config.toml
d_shared_expert = 0
normalize_top_k = true
balance_bias = true
lr_router = 0.00118
norm_eps = 1e-06
Below are experts of layer 6 (counted from 0) of a mixture-of-experts language model. Rows are named router (the router's row for the expert), gate (a neuron's input weights, with its number), up (a neuron's input weights, with its number) and show model dimensions 0-191. Each number is 500 + 40 x the weight over its row's rms, rounded and kept within 0 to 999. Numbers have three digits each.
Before each expert's rows: a language model's description of what the expert responds to; "mostly gets" lists some tokens that are sent to it at least half of the time. This comes from a sample of Wikipedia text that the model never trained on.

# expert 22
What it handles: Personal names
mostly gets: " William", " John", " James", " Thomas", " Smith", " Richard"
router:531465465556521522488532464541515518546480521512497527474477577484471519476451514494564438472509480440575427574528547452499477467515545493497511428500518481477548540524526524538493479491486483435545465443515476555447517429540571578486539495503456485490487474504415565486497462480433525523541534501446455453499539546481599477451469503589451460485520525543579537480511534520536419580544578479496518584457534482565486495457414494450503516476544420541461530506526538579487523466468583497436472487476481497445531518544526505553518460483535448525501506563498530524455470482490478455
gate4:437495572519441574513554499507481483464502543435513532553507577535479458449494489518514477452543509476523470546468585530453421541538535511485528547510392477548444504503484501569524485481472505407495514456524482488457434527478514456550472574475454509539510523501507439490498468521514529500496590454410497509558474454542521521544483480512491458499568614484483531586511449554495499456538564561502546484412549474554506448537521435457484517499568476494472497442520522560412499497482452503507494491475502553545534438502492500555503463510488530468536470481450529476507490574548458507
up4:480603504458509424493488531481521487513539408451492482550585448513475528498485512475413522525471507483456493474431510475486538496497468474557508540522481487524485507464437484472515415519483479513547502516511488526442499525556527473550484588520558539501448504500445432440503508489492517549531436561434559422469501447513518459524481533459583497498517433497537513467449471505466485473406522523463450477435446468487513485497459484442511555467467500558466495542482503550451488457498463458529451512454508514494477571547488575526487458535539555436448367503577503480472562468452541509
gate5:505425565397575485478499549565536576487453458527441464534495505473540595507453543468431571490454484486422476495553514468515532434463507440536524449526476425498488566502521548509483514421460452530470536491552538560491448515528534536514517517524513534506550451536443438531425477506561484493484468515466542545492510544483542503516524444526552514484532563488496458516529556445543520539500562508489500474526494409472450521457460520475541450513528435504509529503499480459503469507498500537513494449484544481464504574539500465502511458499557567429539498490527521534605503590558537463
up5:440562536464560592532587563523491493472487502510435490518565403487544555491506479508529590515513438464443471548571527470505513493517492501476450518514456436492450539516519494502501437445383413529458545541498561543547473514531499500554500525488473573515538487475512417526458490454459491493472482481511412490534449488500546504556470489530489527519518508458480497460484546427554500524437517454476549460582462455476500470501451552456445457482566495505554498526512518520491423496557526483467480498560512467448451559525546484520522453478556446474511519503436490499522570527543516547
gate6:493529503568490528482525477524513491453495482492508487463572517461507511437425528520544527458454577516585477612558479457536474535514490475493467524513477458450524553488515552544448531427482476462474517522487441554438513544455513497544593543494545576470566560514446480501513516471574545482486530494522500457494487458562576431452526470464469523524427526542443543561484462572472504542516439562519466511476561515508512528487452503530475514489525481578509596502402438472532541490546570508432486463535548485449506475487485531495529541532498486469469515559462516472486484449457529565
up6:476553518464416560465495501504527540458497525418492443531512482501554470596509473477466492452541527427537517584483496495552452468517487473422576429492522417439523490549513467495519590488468517460503488479572586474478500485450451524543516502539505542471476524482533534436483544532534559560460439570444478419505482492463550543535466456478548490555508532449500531495450526458556493457467486496436484462456546524476505531500517427497529465463460482567581445536516429544479540524483552535502447447554508452544508481522493465436481479535540480497475507448450494552530497470513461456
gate7:507473491528521600418504496505564532516531474488509522503519565453527447543468498506470457449462562469489479519492514406447539531468507522506465511525547489536521438469498527473483410585452428471515500551429534509487436484519575545529550493509533450483539514484531492581518548498466569495508567513523477521533515457537456516551499430521506478479526475505483412534520565555490548517552491597489515531458512464530505570550495496507560514357437520477473574514547470511518464506567552503482554518433552539511531529468485571548475494446475490477473506474542532491482468566509544492
up7:498544567503520455422586479475485496517560521566466498559504445517483528427499495538465418462491496511472504526474480474481499511514443523502511507460529414467520470477504474513493468526536502502508536492489555613504511550556513436463496545546466532550485496488481528546537554496465547475487492536561421498495493532524491507527480415467453436511568507516442505507563573490497530555483533530476488458537508528421522512518379501520427474483502520524503554523538392492444457498456501440510585470530489491496462535469586457510486539479507482530531505589586480542454526477400523453
gate8:547521457506501504593520447474528473506434492537520539503470487518477402500418510521556463477480507423550466515513501541516533584438509530447524477496498483559504505503538549602509527460457519475471499406551461525509520537548489534475466524494524490451515572520520550485529497532521523467523511424487529424518519483519508444459511530557535526469589514551497455530551451504561412502535530530508468451536524527555469495496514452544517502520545455485482512576534500416512536445502516554430488541535502497533570490607542456482559567517460444514508513546471492480468434442466590520
up8:516466470428608458531483512467431495530480535482480525493525494474558518536544431508502484475509461459555518514511521518490491524529467482457541460512530423492494485506523414565448494439480480495513488504454437490485501468525444469532430481457581497471456473493493486568445520560399522473474588548543597509579484533513507444521509511504466538522456522504499479457523487501549576494532441409468534454496510529438499433551522487445502556497480483519601444504471553495551454477489476533540418482402543501484524552465502547492555553437535544498554514485517524493517543499511490577
gate9:569548542535538510420546478551498565493474491558564475434507500433544454504436501495534551521509495477560432527485524475501473455484526441563414446490517524475533463609472523526546506506437485498552463468482572431569518547466521460414458487533436482519558443558524486459458462553413495529511479449479529466569462567517433460480497528455552495489494491492487489501533556470483535481519506540546501497583534466498460528518477491454511521442524517506465456519519471520485460559479536523527516485505490490433556429552502498581438479482430471493479507505604502475525478493448517550
up9:473542484549454503579469551485502507554516555530492541496535489481525589472530522486462469514519491506479492429545487529470505516482517527533597529567470530533487523541511464474430558427506516555421499515511406515436506529504575528456511474514407494543561491509435539577515510542547497522495437413587528572489520444555506532491542509530478588469404509482545473434507502477586476515477485504492497538515500536497578469522557482470528472588493587512468458474463542542502490473548515525543537493547470474529476525448517478512541535530551484550454485549549534493453522478444504484
gate10:498484603474412480481504475517558543469518565554501504514464515478486536546508474517479513536499442519552527468549476505554537487486482521400503526496517456426478534425454500561495486545443557492514473474439537487445511461454552562467474490494579549496425513499462459560538526518515520527557568501495525463489473493484449532480463416532475527529542533552513504471475495459489414436455475558484529489443422531478487508545374532482501456505515455503509568478496466524468517564508554509466482513492475588531484487542469573541430518434509520555531421506485460497476441531454470435
up10:485521502566511424516514470589501488597460492486550542540477532471597475505492601517512528498551448519485507443570542515591496472473468541544499499505504518576561488461449422446489459556462514504509472470490476553529420510513493410521410501452470517474542495521517563518542438511596514524544493461569498520508553475496472508461591528510467501481502511548543493498497544550477616518550542410529506466553594491561469516453503430489464527516445534527456488523510511515530496478537495493446491491547452526486465474521531505493529510551451506464507523503442497433498525503515514540
gate11:502494487466552458540510461554528565544542476598473532400522520508504455503528507540481519496511499520519471524517476447573528529517555534498456488497481486539493505575474562497482528530408438508572493475556521513449573458483474555441455533525482548475473497388488492476457535470505498547465503515477466458539502436504562515584441440505493460503530446428521446478543559521514496548514449521429511473502527533486505486567434504519468540534426467518575507448420495496540500504537503471451513490464542551531550467495467408525513542521477436550486434496578435571477496552511499525
up11:458462483452501501521439491496531465484498529573502526518464482464535543444448548506498465474612507487485530483428589485546500481501543419552473472477552571514520515483484459470483487511461536501570560489472506439490599510518452563502507487573463492445511547551450403424483562482547545512431438536480532505496565551499439497480544537494503495480518474503481462430544520507462452581479472602527464512545519554524514494525583528549532544520545574498522539437463491526527548480488498444483454477552450532443526548433513557511480508521498510561476524504504545499488477479436476546
gate12:510507471411527450478491489456474498506483538455565517510548477503580484526369536507534456453509486482544440523584503493530509463493487478563467403494512471474462412527456502437470446435506515511496467499524497484500515478501452537515525526481419574520495482489421443496458486513555441532503494561456446492477549461457496522565550540459448540474495478510570487488479516462571472545548541520485483561522508502519535505514570552529468497483498499530496490555516501521464566447528560486524547452445518470382496541570432456540520516544527506449470513497498517421524525492397558491
up12:398448519522433495499521485539497573538546548440488513533500526515511493494460443458549468573469494513538509544454575485476579579468521465488466532482556517526471500497497537533530470407523488531565499442516442477531515436493568432480508465481512468547525491439477524446470473538583452449462494500500466549515505490500514525551523516467529487544480549546481608490475449525484565542487540532530501513466427501470518546422523515491520444497489515511455524468431546520580491492435533514568563510573402483524524482507476459473520420470577560554537484508501511466447494486479570488
gate13:597499453470503493453532411532510576501416480477515503486511502486470547490447487549468510470488449489552431547553417495478476537606514501536509574512551465506466489522524550539496486482469515478537484467527468414479542483548537489455521466507522476457505551561467589479509579440477595506496508472474588495474491523529558525558455490604470525541508474528494531531542452400536514535556472500451519486433452484461443501562492484536495461428466513460482486496481466515483488439543539533457498458543481456494578569506469444434508517487544459493506456501493500543510543473495459451
up13:490545457469579454571439496453570492519498530493470433530522517502533456555464524486515504432502566508498532487521607485541542400464418472444491472457487541474486491455467464533521503543543457462498487481511528522529440485552450506504454451502457476425509482524538477508561459588533513501471488514473418545468449503500468534418412439506531504439474581512533512475459540488483521493510465423481499458494480465546436462568512527423512430452467558458439488444494482538490528605554460572456513536525495504490507551482546471522516527494519498515542480452530460534456452522482506535
gate14:471570500496459445531551463489451461515448451539440528475550542490514502475467495474530466491452518451521386459480513409501459541548459543452427453468545471437496479555593492512448440485471462515558488546497553456490450480509502543463494438502514470510476449495477533514533485507444537445531400433533413498534461519576468457520473579523499556536479477460507511459460505530621481519564535561493532454430534468517500424464506445534515498532506476444536572484405492513576490552452522489487469501483490500466473514465488531489484499452552489477535465512497483519470515469524467465
up14:523581527451451538466453462367588528459529511545529499539531499483568479513450498446491558532530494450534496391425475538519499461528511476508500555457471551425456471549536540504548515486486549528474509542561492483524506524572438498553521519471545404469497501524518448507521534604449502496437513484478522558545457512519473576516529539476542513469496470576488488527544486523529460468490424462475462452445495499415494564539526457513499495541449554456484539512519442489440471544535488542491511521480522529516465539464498474469455451514448544453527551550497502567573496493508484521
gate15:553477451461541460448571434526462545413509541536459553493438542442522539538472579498522470507551467499473514537518476508492447528538499461466522473550501486408489584444569568568559507464477505441460492487534480480501543557478508480475543553480512503452558433576507520472550520480408481476544535489517530435554435500454523476446505523493479522435445492443503509500518487472406488521458544488431507517553480505475501492495505459464506513461439456485594550479453535469482555508549535513444544565517508448478533467487527498546520445421524486466468541534525537500458577512525467544
up15:438571489466487477500527560486477524473551513513525476468527522399583472491560459480429446523524445523495466438505441459547476547431466499514565502535479484519554532567479522564507413574456490505447440480439502581518479444444517470504488548527519479468519474522562535469485482545507562437577549541491504478452528525479519424537531543508464490521453489500499472475484438487527499485540402516482466494511550464511504448484519473461500531549445441508582483487447486572494457506469504409452470531496483442532476492476491512603505582494455504475541502468507445494523459501460495589
gate16:517570516547555527487483482461497479508492453457496490596504506465467502536470490548569380543526460484526487548506601448489519502533469509563459376527534515533485540531550518554582478489460419457472552565554524524451490499529492555487574449504514536531507563483459519476513509535475475541502482419458474457508511539501568448480481518523493487432509515562505523476467465405531456481515557491507534485510526537579396472543558422481474480536502546465487508530546526500498526485476546440461482520459482527527540561504522568500506525479522473538582521541547568488488522535534499460
up16:502472423519579516524436513469501556477489487481515495445494510529491495491469524527443459446535520527458489487619470521516552476526530515496450586463518489411519499565603489494471554549520525499473507468555531520522566552527582506518444528512449366526526486507474526481515456550525484441495461457544517534474472499560487566525534459468491481490479483518552509540509487623468483505492455537489489523477474495487574505441505578499479473516489565561529410463514482524503548492486570588497444451504514564473437456492451491524556493509536491495466552519579469542446502464520500498
gate17:526480494510548508453571495559573451504545497483473497515436438550456502472495483488531381483448500479528451489552508522407474484516537515510465416519605496539519514543501494480463454541544502465496530521560490506528503552510595505464523570447537529534470449457536544500447460485443503589579464497478530492567498572431593498529582479548481441488527532519526424550480554452503468536536495507478494476515515543491519479449508423447542472488438477504553503538564458463477535464444547530482464516448567553522512450464442505492477560539491489498467504560454499529494501486510510505
up17:531438588523435513513443482435565544567487519570515493516513589537428539479450475447523552465513499468571469473486441486406540463537524468409478477507517572468458524445505468529530532434505458510406460456478491490553562515548544468476481517494490430512520461465501477535496518509554489483452481564548484509478509423384460493507447512479537497487504468502505490527492461457421482523462468434504482544536471482506534546497458517526524535498515519603506549537552467491504497549520535460513483426449484425503571611449509466482534485494515514522457471490513456493517477479452524503
gate18:539474510447485437557503520461479456551469449459547481492521535502505476487526495542555463470509469500461500501590449514527456487546450462478442564444501462426444509476506505488526498422511445456514477469449489552480520476492532501471474577494450500538527541485371473479462505559453545479560565526528491506572455515521433520448519565476425492496554462513528509539536458575508521443519527469524461489502467450522507521509477500484510440500595461484493539451505478437566520486530517573572501510459523572455499612520441510506441466511536525515440437433450545510532477559498470454
up18:506460498452487524524490445457553469467478447503446482503470483407535495614552487487469466489534451475403525465491464431509473514506483488465464508450483373542481470458521500405492525547522501476560513473486478474470512492454500461522519483499569509480408508491529487497540462421529481492570540477477420532467550523457505480416507545509470431512540463561483437409448431558473457470544495448497510532450533526518459530537443485561484493488543495525445605526476430462541505468486459478511493493446470481490499513420462439522493514542490556533459548519499559511553483516491489482
gate19:574499463448512518475509526507524472556477531480522525533506544430477493451424503460445510450464515604509475545501463457512483423511502549496517508445446452457480511502527577540455473487473459549475511566508537522519537500499536489508486388418488533442579532483564475460472485458451569503482522545463545503494511528453478588563499518505528553556504469473573499463437453487524445619485446526521468465455561482553465506524537492533431515436468466557524545512497483463489532508560492528513550542545497510538422500487479493524505510509568475509515523521523469449608455474488425514
up19:466530482510445463542569503544392500574516481466475522525477470487498428533505477451506559472510491514485471494491467485493534546473507551430524472435488480483465527469516468546428531510532488511431487522492566474488555505491521506475499447506500525451567499494505512491531556451539565558513480511475523541547510423462491493491463444526536513523478599493562467481435479529566484431478464578455404542484536509455418473512503392513453531503593496522446485545462494479447499504485434484496484503523388516427489551517567498509515446472496466451576566537428538498556502524516467473
gate20:496502443450546531495422483506526470415479419514522514446501433527567501532531484512481440475611531502497541465493591468544536533486510502487477472514523479517502499555470532521567473520507483477401469548568494558485488512504531469501393490523488600527507513500453554521435537424463522540466540484509464466533547564446552478571500444532480571522469493478487529511539457535471470533560556530487502524446525450511422489448475466551534534549471505564441491472537476490439463454475520574420493487488549516478531551481536519515514433530552479509469437514457521480477519555556458504
up20:468525488479461516493499421462511535546523519531522522449513563488503425550470424525538527509555498480510447510451502518481502604523471550516474468478587557557500456524461412529436528485538515521520540491532460517513510478519476494527552408471527513502517516570496540535479445554481490457524485515517549519506518553475473447487477570551528506428472555447445492573523491526545453562488540503571450452527507574522519466483460489536463496519445551499494468501478396486511531489495524474525566538541518586415503558468600479512555463507496485506575534501587458460561513483494429544
gate21:496482515512523537468500497521497480468516440517516505504497531569524555475458544597525503497548574441495476508503520515494499500471488480512511505432482483493541509511524392491494515513480477623528551467521522388536453474552494490476452431472459513452518519477474489481543496486511541579534491449419425549426494538502423596509497567542467508491523470519461476531487443576527543494516513426509469435468469474576524537565532496504479517464588523462451435522549549472452473431527595524495540477507515496494527532473434560507478545491539482474569510459488478474583503528547555516
up21:449467499429498551523430467524468493494513481454475428450518451447531516483530434512450505443394537496428493478517477526498453471477435505495481525519482513475495524502522466525529509544563446622516538475497475503519508456512510458506459461440495520541541511566528462417477523482506468552486414478472542546481530457436478495510468502493498510536482584584548499525516426470424423491503512561477469398412486524554467548490492526459559519530561544526535483516488471523549481507586469550483524533453505488520500505458530584506564486495462513495401473492553461582496504483525518529
gate22:542481513557475481520469443535528573519522558486557549513554490466471496513536427543477516529549530461489492550509565566430502534492531456455463490603489530521494486524469490483534516427561450432531530449524576505508537468503535548458423545446414521498511487495542415547485476511486509463518469452451524476480604587479538459462499522550501537524527530486512517525543599507477397502496481450513503496507467481507469523493471523485531513504500490523486558504533481514459547546470505489506574562503534461567576498506500437474489555537440474451467473423476422470547534554535456429
up22:485480512582467522520471502507522462528490428546509533514495459476539503526581467502531562546459520490528537531528500465572516482582445561527527490488539474531508485500505547499529564479476485444490572506527543511591466503510472494520468515517544484508534486389571576493466484508447568490495492474505511487496494586458446441465526425466483478537495450520486513501543454485492560466493515485520538610462563554490524572468510504579478584475474453441533552456476522512508477545495543514468542387431513550499518488440465556473530534450428511537440510531453518441487499549535439438
gate23:517524530513506476536468475556435586488502501503507527475523437418532538458528436496480443460515441473469576509538484508540546530449548490451488458503527560510461507507482509473531507509531525534530569443489447516443466573556515478510493459498471513496565508511521496495503550480402493504539489514481529490496468487521505471482449503541457467461528571474535537536562534571548474525415540476502514551558482509541456464466552488410467436521504566587481512440480531560494471517530481531517404524563519447440573563500460467493520576510543493491464469502523472573572392534470568526
up23:510519495509414524437488475486486553486555551469468501527530513523466529564554474481565566524484487517523442419517525421523407481476513487525562507464546448484471508534578493489484522484460496445483462488522532536481504513468416417593494503508497478495486540499537446564553423502463457497487453444491502505468543470526506442451561507499487553505428485461542516508404435555446500516545529503512575474518471543567534563510490454464529480507387474480411486516535470507506497492479496549459380580497509474551510525513543467546535499574491475472446505481518508503539539480477461532
gate24:489488462476481469480566462509495451534515495492504473505484510530454518497471485471601454579573478495508418514484527523454506468444484491547518539480543576482530549505547442541522479458528505550472403514544489602456488529523510486472518590560456494405497513486459565546490470573458488466498564471444494435517498551442539540477422493477468542467526479510453478556572439500509475486526486456514510538467571433552465540472473443455529464525510480405521517453513586537466459516471519534495548550515541526527430380521516454514516531485518553510526516480502559519490504490474456506
up24:490496546518538511555539438478473493469512535539442458488450544457464504533493528516483450464469470448608555535524560451581551546430511426579586437510542529517510527574431516507465488553510484505517522511484563461501501465501457489544508455446505497490524470489508530474520503592540586463521480463509531529519497495542538493575499505510520491512474469571585494451453478462471523463492587582446522423422468584489513465500512486519489503459474534492490464429557455463501485470464523455462450477476498495529521454579490471458536471532582527556496541441564448494484523490536527471
gate25:501522544519518488476542453492480516453494550582562504481547477493554457522486529515534450464498514456492513553522533546561532515533454474537517517499504533457486416488550480509514478536531465490594515474552544554553539534524539449478502551462452487513528441452478502506519491580489506450447565433460530505533430469444602570553521527498422494493519488538510531465564574558502505478545440505508547424469509462483468484468440470540425430560521498559485478513564549559475549535464528477471513512608554549535537545534455487484488501508478428470513513541594570556492497514513507499
up25:549442531498525547437467483452563516499485528417437525553563444550564540519492447428592538473491536478479543470495468505451503531491478431493473472541536497517543448563562559522481492438446495436492470542495491477493459470579497535528542453482496524507567547460467510529501477518530506599489414451529497538481492510534477454459454499509506496412498506603533477486519503482479501492427528514440486514549503530459547493534491444520492552528485518506493456487411377452486473506493570431462511476503466504469499490396526527497501479454512505479555460605468498530491483483488455477
gate26:522463494560549460505434425463510567489527436477530510478490484450456486539500466482499477536480535533507509486377502520548472505553458533452498471584544501438501552475507515557489515442553471497531460579488501522507466441542536433510494540475392445550487565525511517481541421517518521489497485501505546520546588522556500584550555557477547488422440523488466524539480443454528480526527529492454507453525530502522440538480449495512547511564476463476506540477564503475518445559465517501454511453527545484510472586536486527467489451464535517495454434496423594549455482463462468502
up26:527516481458473507411514535535472524550435458364480477589526473476553546468458564511517522495421482512516526501496474509487484487535533512526448519525436486509481496501518513474522515435518522481574602519495448493449550537490555420424505475510469482498510484522492490523498525470511467443516452430467529487522519596498520482571489540537562558421532484512468458493500453498454453555518480434471489497588488557417551480557491512518553554561437560497494483468471520536528517473535516507443551535586450504452513493507497542528462461533554517542563538492498504544535549446491426465
gate27:515564547430443443480500480586446508534462510509506503547438516479484448484505565517437538527505544470544463511554485549516498448455489448456422512521510470601529459525456535481513436496499498501532502527471524493546531459519501520499542481432417554524546560520489460547522412493535510453438503521522517486551571519429527462490515493527492553536467489549470501516476434462412557476529515497529522466451515474561436479518463492513538509464541477477468542618508543531490507563435563508480503453479556538482569470453489480570444523468511509426445439515425479504541485472509577481
up27:558493534436573511539498535436464577478498471523486519386543492564505518558454445494528495545452525497435463431538518538515477568486486500478497519441475471480535491512495479466568520445534612561513477602570503467554503479558520458575508529518531529563489473534555537460518607542460486521456533517503499527544582461532436501485504408501485494490507547474505475489503495553498523437424490563538549473554509507498478513516485489514458525515473533504484468506538462473482518519527426551479512491483472444544448479517469602422501423556462510500464528501528510447546499456519508495
gate28:511491495497509425537528482484422457502444571429452488463483486554483511582525495422527533545432488508524510508553473492516499493508537450538499478448488474505426530468469471521513500465487535460467405474556543552515480477522473507574486486518476477517519419488491566421474552452502528522511553566507503540569473511480533507531463405549492529495462516446508509573507466533463450458476497504485461527514465536469470587427493487415485511506515487536489498499576532553428504450499532540520499504470456482496523440522572565412513623489529466536524529529476425501457581473544561512
up28:543518464484480502612484506523527464677542457566476500542506509498486504533473478498477482522544521464495569479510543483473549456555493547597468481535540562548491529475487531494489458549544503525484569488482459468544530532491476462495508470541526501471565549444500471596536487520554571493501459491513534469513497487510514451492456569508459487495515420520546533422487535476564422494541519532539556507464513463511448463553517436475493526450499491481497476519523522536452501523496485507552477571428538511568494592473501508593476475535521483529489571499459399522550462447488513484
gate29:448490579532518548479520469539449481474446450472533561583481518428560511529455540440519400478453500528512504505515465480508505461562437477453555540516520411447515508504478558499539435436496558545508568501494472501444499512474536481448545434485418462467502492484500427489473551465538489591461502448455492473574507485453465445476477459500491526469535463540495509438457515505547542518462475572541490513477588523518504515497468478461541534544467478508402509512543511547488452510535588492508494544426517493495407549519522489602538481457576477520480488476532481546503485482499499472
up29:523448534538510497482469444493490514526486511586480422542506445547481513489510440501474481551489447526478508514552507484417515558509571513478388538460472542539538472558512524555473503448524465565467473448515501531491526475553524572557576528556475483515515530506499435428524390555465470487506451537500460469451482559450504453449544503506446515422504515562449505531487513501519506490497475483506544493532530473450485544511457505498500441393423567516468455503512486470508514549564495521494496567577503430504523545510460535451498447523583460518491462519441570478465466474415511482
gate30:547493466484521547554479461487513460490425402498488559517461551518493491421442455461435513495497530496575563535513497484495595479510487500475494521485484502480471504511450409428508451461512516478434512544575511473462555473479505521526528488542469521482479584558469449474483438445510516524514441426460525512521467450509480539462529521524538579540438461519507435499556508494550554564555465464483420543572446525514527507517505507487506522522485479445522496461525466527501456439519544377482447488477477457471463494475546479512480464543537459498453550544417545487439478553483563567
up30:565517532474506540504516499525468555485468466462542434476519429551513508485480620547473538529538554470456445487535456564473504527484449475490475500571518400484532496513455494503527461437475457574511463486487461444477538549523505511539533433547459490467519462533499461449459450507486453447538422525451531505444499554492461519522464490542566513545560475544529444474533526498508526510517548525559417452439419563471535495473561478519431444484576530488528440430481564547537512551520465503543473452532482416446537440475499494488486549552476585445509494525466507486496507474487486479
gate31:519557577530419475481489499509505488554527513557535486502488456533500482538412467468476459448484479478592480462513522558516470534517566466413474549508517516501507454493492420508486548564529486494463487506577518529534446442492503502433489519453515510557537561492550581496545445533570456574537525570560546467571506493562561541464455491513490462490453506495525453607419518502467536506488527518451574456470464552586535537568515533481460492467464480501472530417487503503524520474510487537503496460529499465419539545501492506457497517477489507452484546463477528411533575500521470460
up31:523520522497479521483533533592509525546522541511487539475472521506501504535466451458565487447441493501509488523492545479449537443483486483436532434509541447544516556440527468476558427536577501488491566466548453484448537510495517510488552473502510450477509450444461541537547562523470438527506508480496502531620464504517529390484486376544501474503450451483502463504520477540523515533546448489465554472428523589515569438510477475467502558517522555485560572509434507528482466440502567594499454530567424556491551539540498492555531505487493528553510492528482467494501512446497540502
gate32:534556551454551471528526428514487580501511540479512528488415482478479523487511529517462403513474491485491459531489529484558481476565478474486495487546494523454529553448587559503530479466501445474507534504543501502518450422480495504385572438511505510555506509493452538505496433483476544410580444545529484439530524434500489592473475484562427555458498482573506518448470471517548514531572459543562461547425453499463471516485480454525542467490462457472476570485466488526542508427445528483477487542487576460454445507561487491493453516528504473462533563507552525454540472534496488529
up32:520463502509486475492476495493473420433429458529531445526433518547535503512497503552508600418562537494556500454466585489517501469467504434443491507495556562508504470441472485483502550517435539484466421500538460568516467506531571495491500514535518525542483489478427504506548523503583463506519465529465499436512540546465513462431489579474472517516497469502484468490425400427531501515549475497515511488520568471453463555462470570466520529506496525471556497465545507560479545534440520430530445440508507523486554481377469458472477501496451469500522495497562525498483522444551477406
gate33:599475471500490552414543442481580477514524545483454501457519554525447520508495462497493478432553478514545561502553502463573484459608520479442549497489543507419459524509513556569497547547528535520522477475461492504473580557568536502521532478417482538513491461495454572490480555525519552551496562489471491473507473547477529542443464484580462493572464504539538488505535563450499418479502479423523529563541443574549468524519538477482467521507462546515447468496542536575499569443490500471496526535472514465483483497496577529483486529420433486453502527487449523489496506528478470460
up33:503507442518530482537456467542508567540496521561417570460481549481543495466564479400504418493562496499537502501456454438492523528505498478537508557500513486525485393508473498483507471537482442513497434471457502533525527433575515446543528486410493467422486517472486488548539462492555494462496519535527570534535511544479544519493545523416483586450542450441556494534534489464529470477536531572542617522539505494530421477457480500488465476486522556504473500526529548459508451518508565469518437470456507545470559509515509517533499542464511505499435455562483437493454509506607517517
gate34:473562526425497427463499558575588479486481472540547534461456544493481473503514410477459437432480437496533521520459506498516519511485534517540458506523478487537526519450531473455504447584449495480469561498547511508513490506518527458582529579451510519514490522513530480568451407447538481519458512536481550482498509449528469471486484524529474479438514479575531500525515468445517495411556444448535477497524506498440416528514492576507462521449527498471508558573595517554487565569463451447435460500473500552503479484500595504471456489554477457494557519478441556524505483568494506517
up34:483502547474494587514560438504467521588474467516508475502472531547497457535546470474476505481504460453458527494530513495549520550523489461543552551499554544482496527552476492509525523516514499478413505551479539539570451531537502433606435484510494430430542497459463524423497578510567488477494466458467458507511488428474476507503504523470523517494543498525498402481413554480426514439476560518500528491488564547487541457487446426523538542422484515462466494541537486450518437557488471566471512509561480533443497480524457534580502478401501537485409538446550514473519490461494538527
gate35:550455391519587500511476508476433492481476475497502463518494501499506558518517447479539458513452478488475475459393526529468499502521464449436365528550486548446501574519502448555465473507479507491512455506574397488541501516527504487508485546509469446498533528591493479511469429527477500521482431501523453515454472533493556493496428517532479533501539479480524491406482503541535509594462427489513469529525480472520433541506446496472540481575524464491490445532507505532553487453542507515504501480469510542522511471539547487474484599424456559439471514467463550493456514488419490411
up35:460549442466487505558546472472559508554482506541489464484543506470498423476544534504414469464498517521465534496464542466518491480478472433495498551514525483500552510533462514531527493464504521506532578472465513556498545422500461507516487428528475558550539504438503541528457529489586572447481447522511512485505524579471523515500538502450469443591506525546539480482560513495575507492518563477445547521517423501517422508523546487428544507523492458502483489544486427490478438482522520580498399554526481512530479497434485524593483473544492443570383460606549481494500528490469511469
gate36:535525521461477486433502475516563540476533489601462484458451569470445476501543518484516445492546554513478444525501436380512426439490492450531426466511544501503490442486495615496479466555468483487532449549488446505452497485435506506529563487550579470461562560488502534477454496460414528558502508501506453496506485502601469515532465469498520473518451454536535492515519515475475493503525562470498577478552539456483451482464445476442493539476480540558464508470523540456499468477502538544500534484474484451429438525504476487441565442463483487484514488543492573562563547507476511415
up36:422498457528471545448498528469562502472517521500476442522493509384522580420503464492532558464501554580491493541475503498426557563509551513408516556449514472494575433495474490520518529510526504442523495528459464437589518529529495496456437496516513521493522539482540578487464499544515541514493457513490403498503521441542460475482488513567486511418454529486532482529487534501491476471455499496525463482443557493538470487475601505563486513478475510487458521468423564443548555488500463518479490523472539534512505516522531508464589477584530548494439488556555519473508478615517478547
gate37:545457532499482515441556450469476443456504545428427502461476526451495528471490548491446470518512502450479496537552470503417447476458541563481525500543489539523528538470515549523432471487420481502480362514461459522467544512443483564509530560498471466464503556562463494565494484494492471542500463429425481539554494529525476410551562486462465502517420540543494505526579548449457482507545470519511513527500504450537490453522498491486485455570521479506504456506604497594510459517489554540494470519497440434460494451555520524519465499513445506534510513586503514540546550528541448454
up37:525523479498502517501546533475486405442558507533440540506521513507487533498506495515477518473494492554521527486532442552493427493529516544471506439404572492489563499431517496553499530405492413476505507585508448493437519542382500446447522530522491532486508484478529471512500494538446456440546516503450490466477550485530536426502566500447453510562465531476462464630518482499522522541464469459552472532455502486493447488525549546509471456497517520529486496519496473573534490366437506502486478482492526538480477478556502505571529530470581494448466440538478546448574461513480474539
gate38:553536495538544531527473510498568582538479476559540506466511540531563499435457461524576504577459489495444508526489466506489497524522545498531416498510487456579476479500523492524494549512474523512497531499502423478487488454550539513480451581498421462509408440413454514477511559519480497475556456502478477482529565499413584516460550508508572510452527535517520502516540452524513469520531524527563484520573463467498482491491440480483529526554498574446522493460528540514583383551468481527494562482470489553414555528593453509507440506487426547528523528487503494530485468493553530486
up38:411464464509497383510493483502474483480435479471480412475570497503448551552483535525501430474494567554510458431488412467465513509459515432480542495522554529461536490500481494552460471515552452513502505525497536479400434556478480501471496500479457495568482469593520540552476517479536494534557453501485506531470485421526522517523518556474510486450435467542453499570467502523525508437455455471477473500504523583531481403553511470525462482510520550508431459539508479463538513448474535519498433583538500520450528437442421521504527511499474599557513484538485551506447511491513515528
gate39:468535459474506512485538454596494540523497479452628494489451539531477504459474449453467448517479519431438430520432541453522520511527539482574521490419575470494524471516520533591477493466482467456501454496487488593480483457485549530446520488622432465571488508555491551531501482497596523554499471494483507518493412524452524490547546430578444468551562521549553510495477511530532452475467472441519485594597500458498533519474478472488445491471488472495461513524531457498470477518524421464541453483516485477508551521494484527511451549517529527522496501541487502545492486499483493459
up39:484555465580445573542550509512475471493523444460469502479474466464493464514442476486582435565502510487512500495483450516543516549456490415429494599508505552486472494522554557539426505484504496468454443463530545445528577528425506491536444482520537459475517527445540588468551427513519481420509479554451505510505520478534501503510454540457522527471450516480468453499447513474524533512507514522516505509582484494523469504516550537561443486538566503536474393541512476449582603467448531486468505530531482542453505471458457542550450518455567500544537471562496447486510463456520490473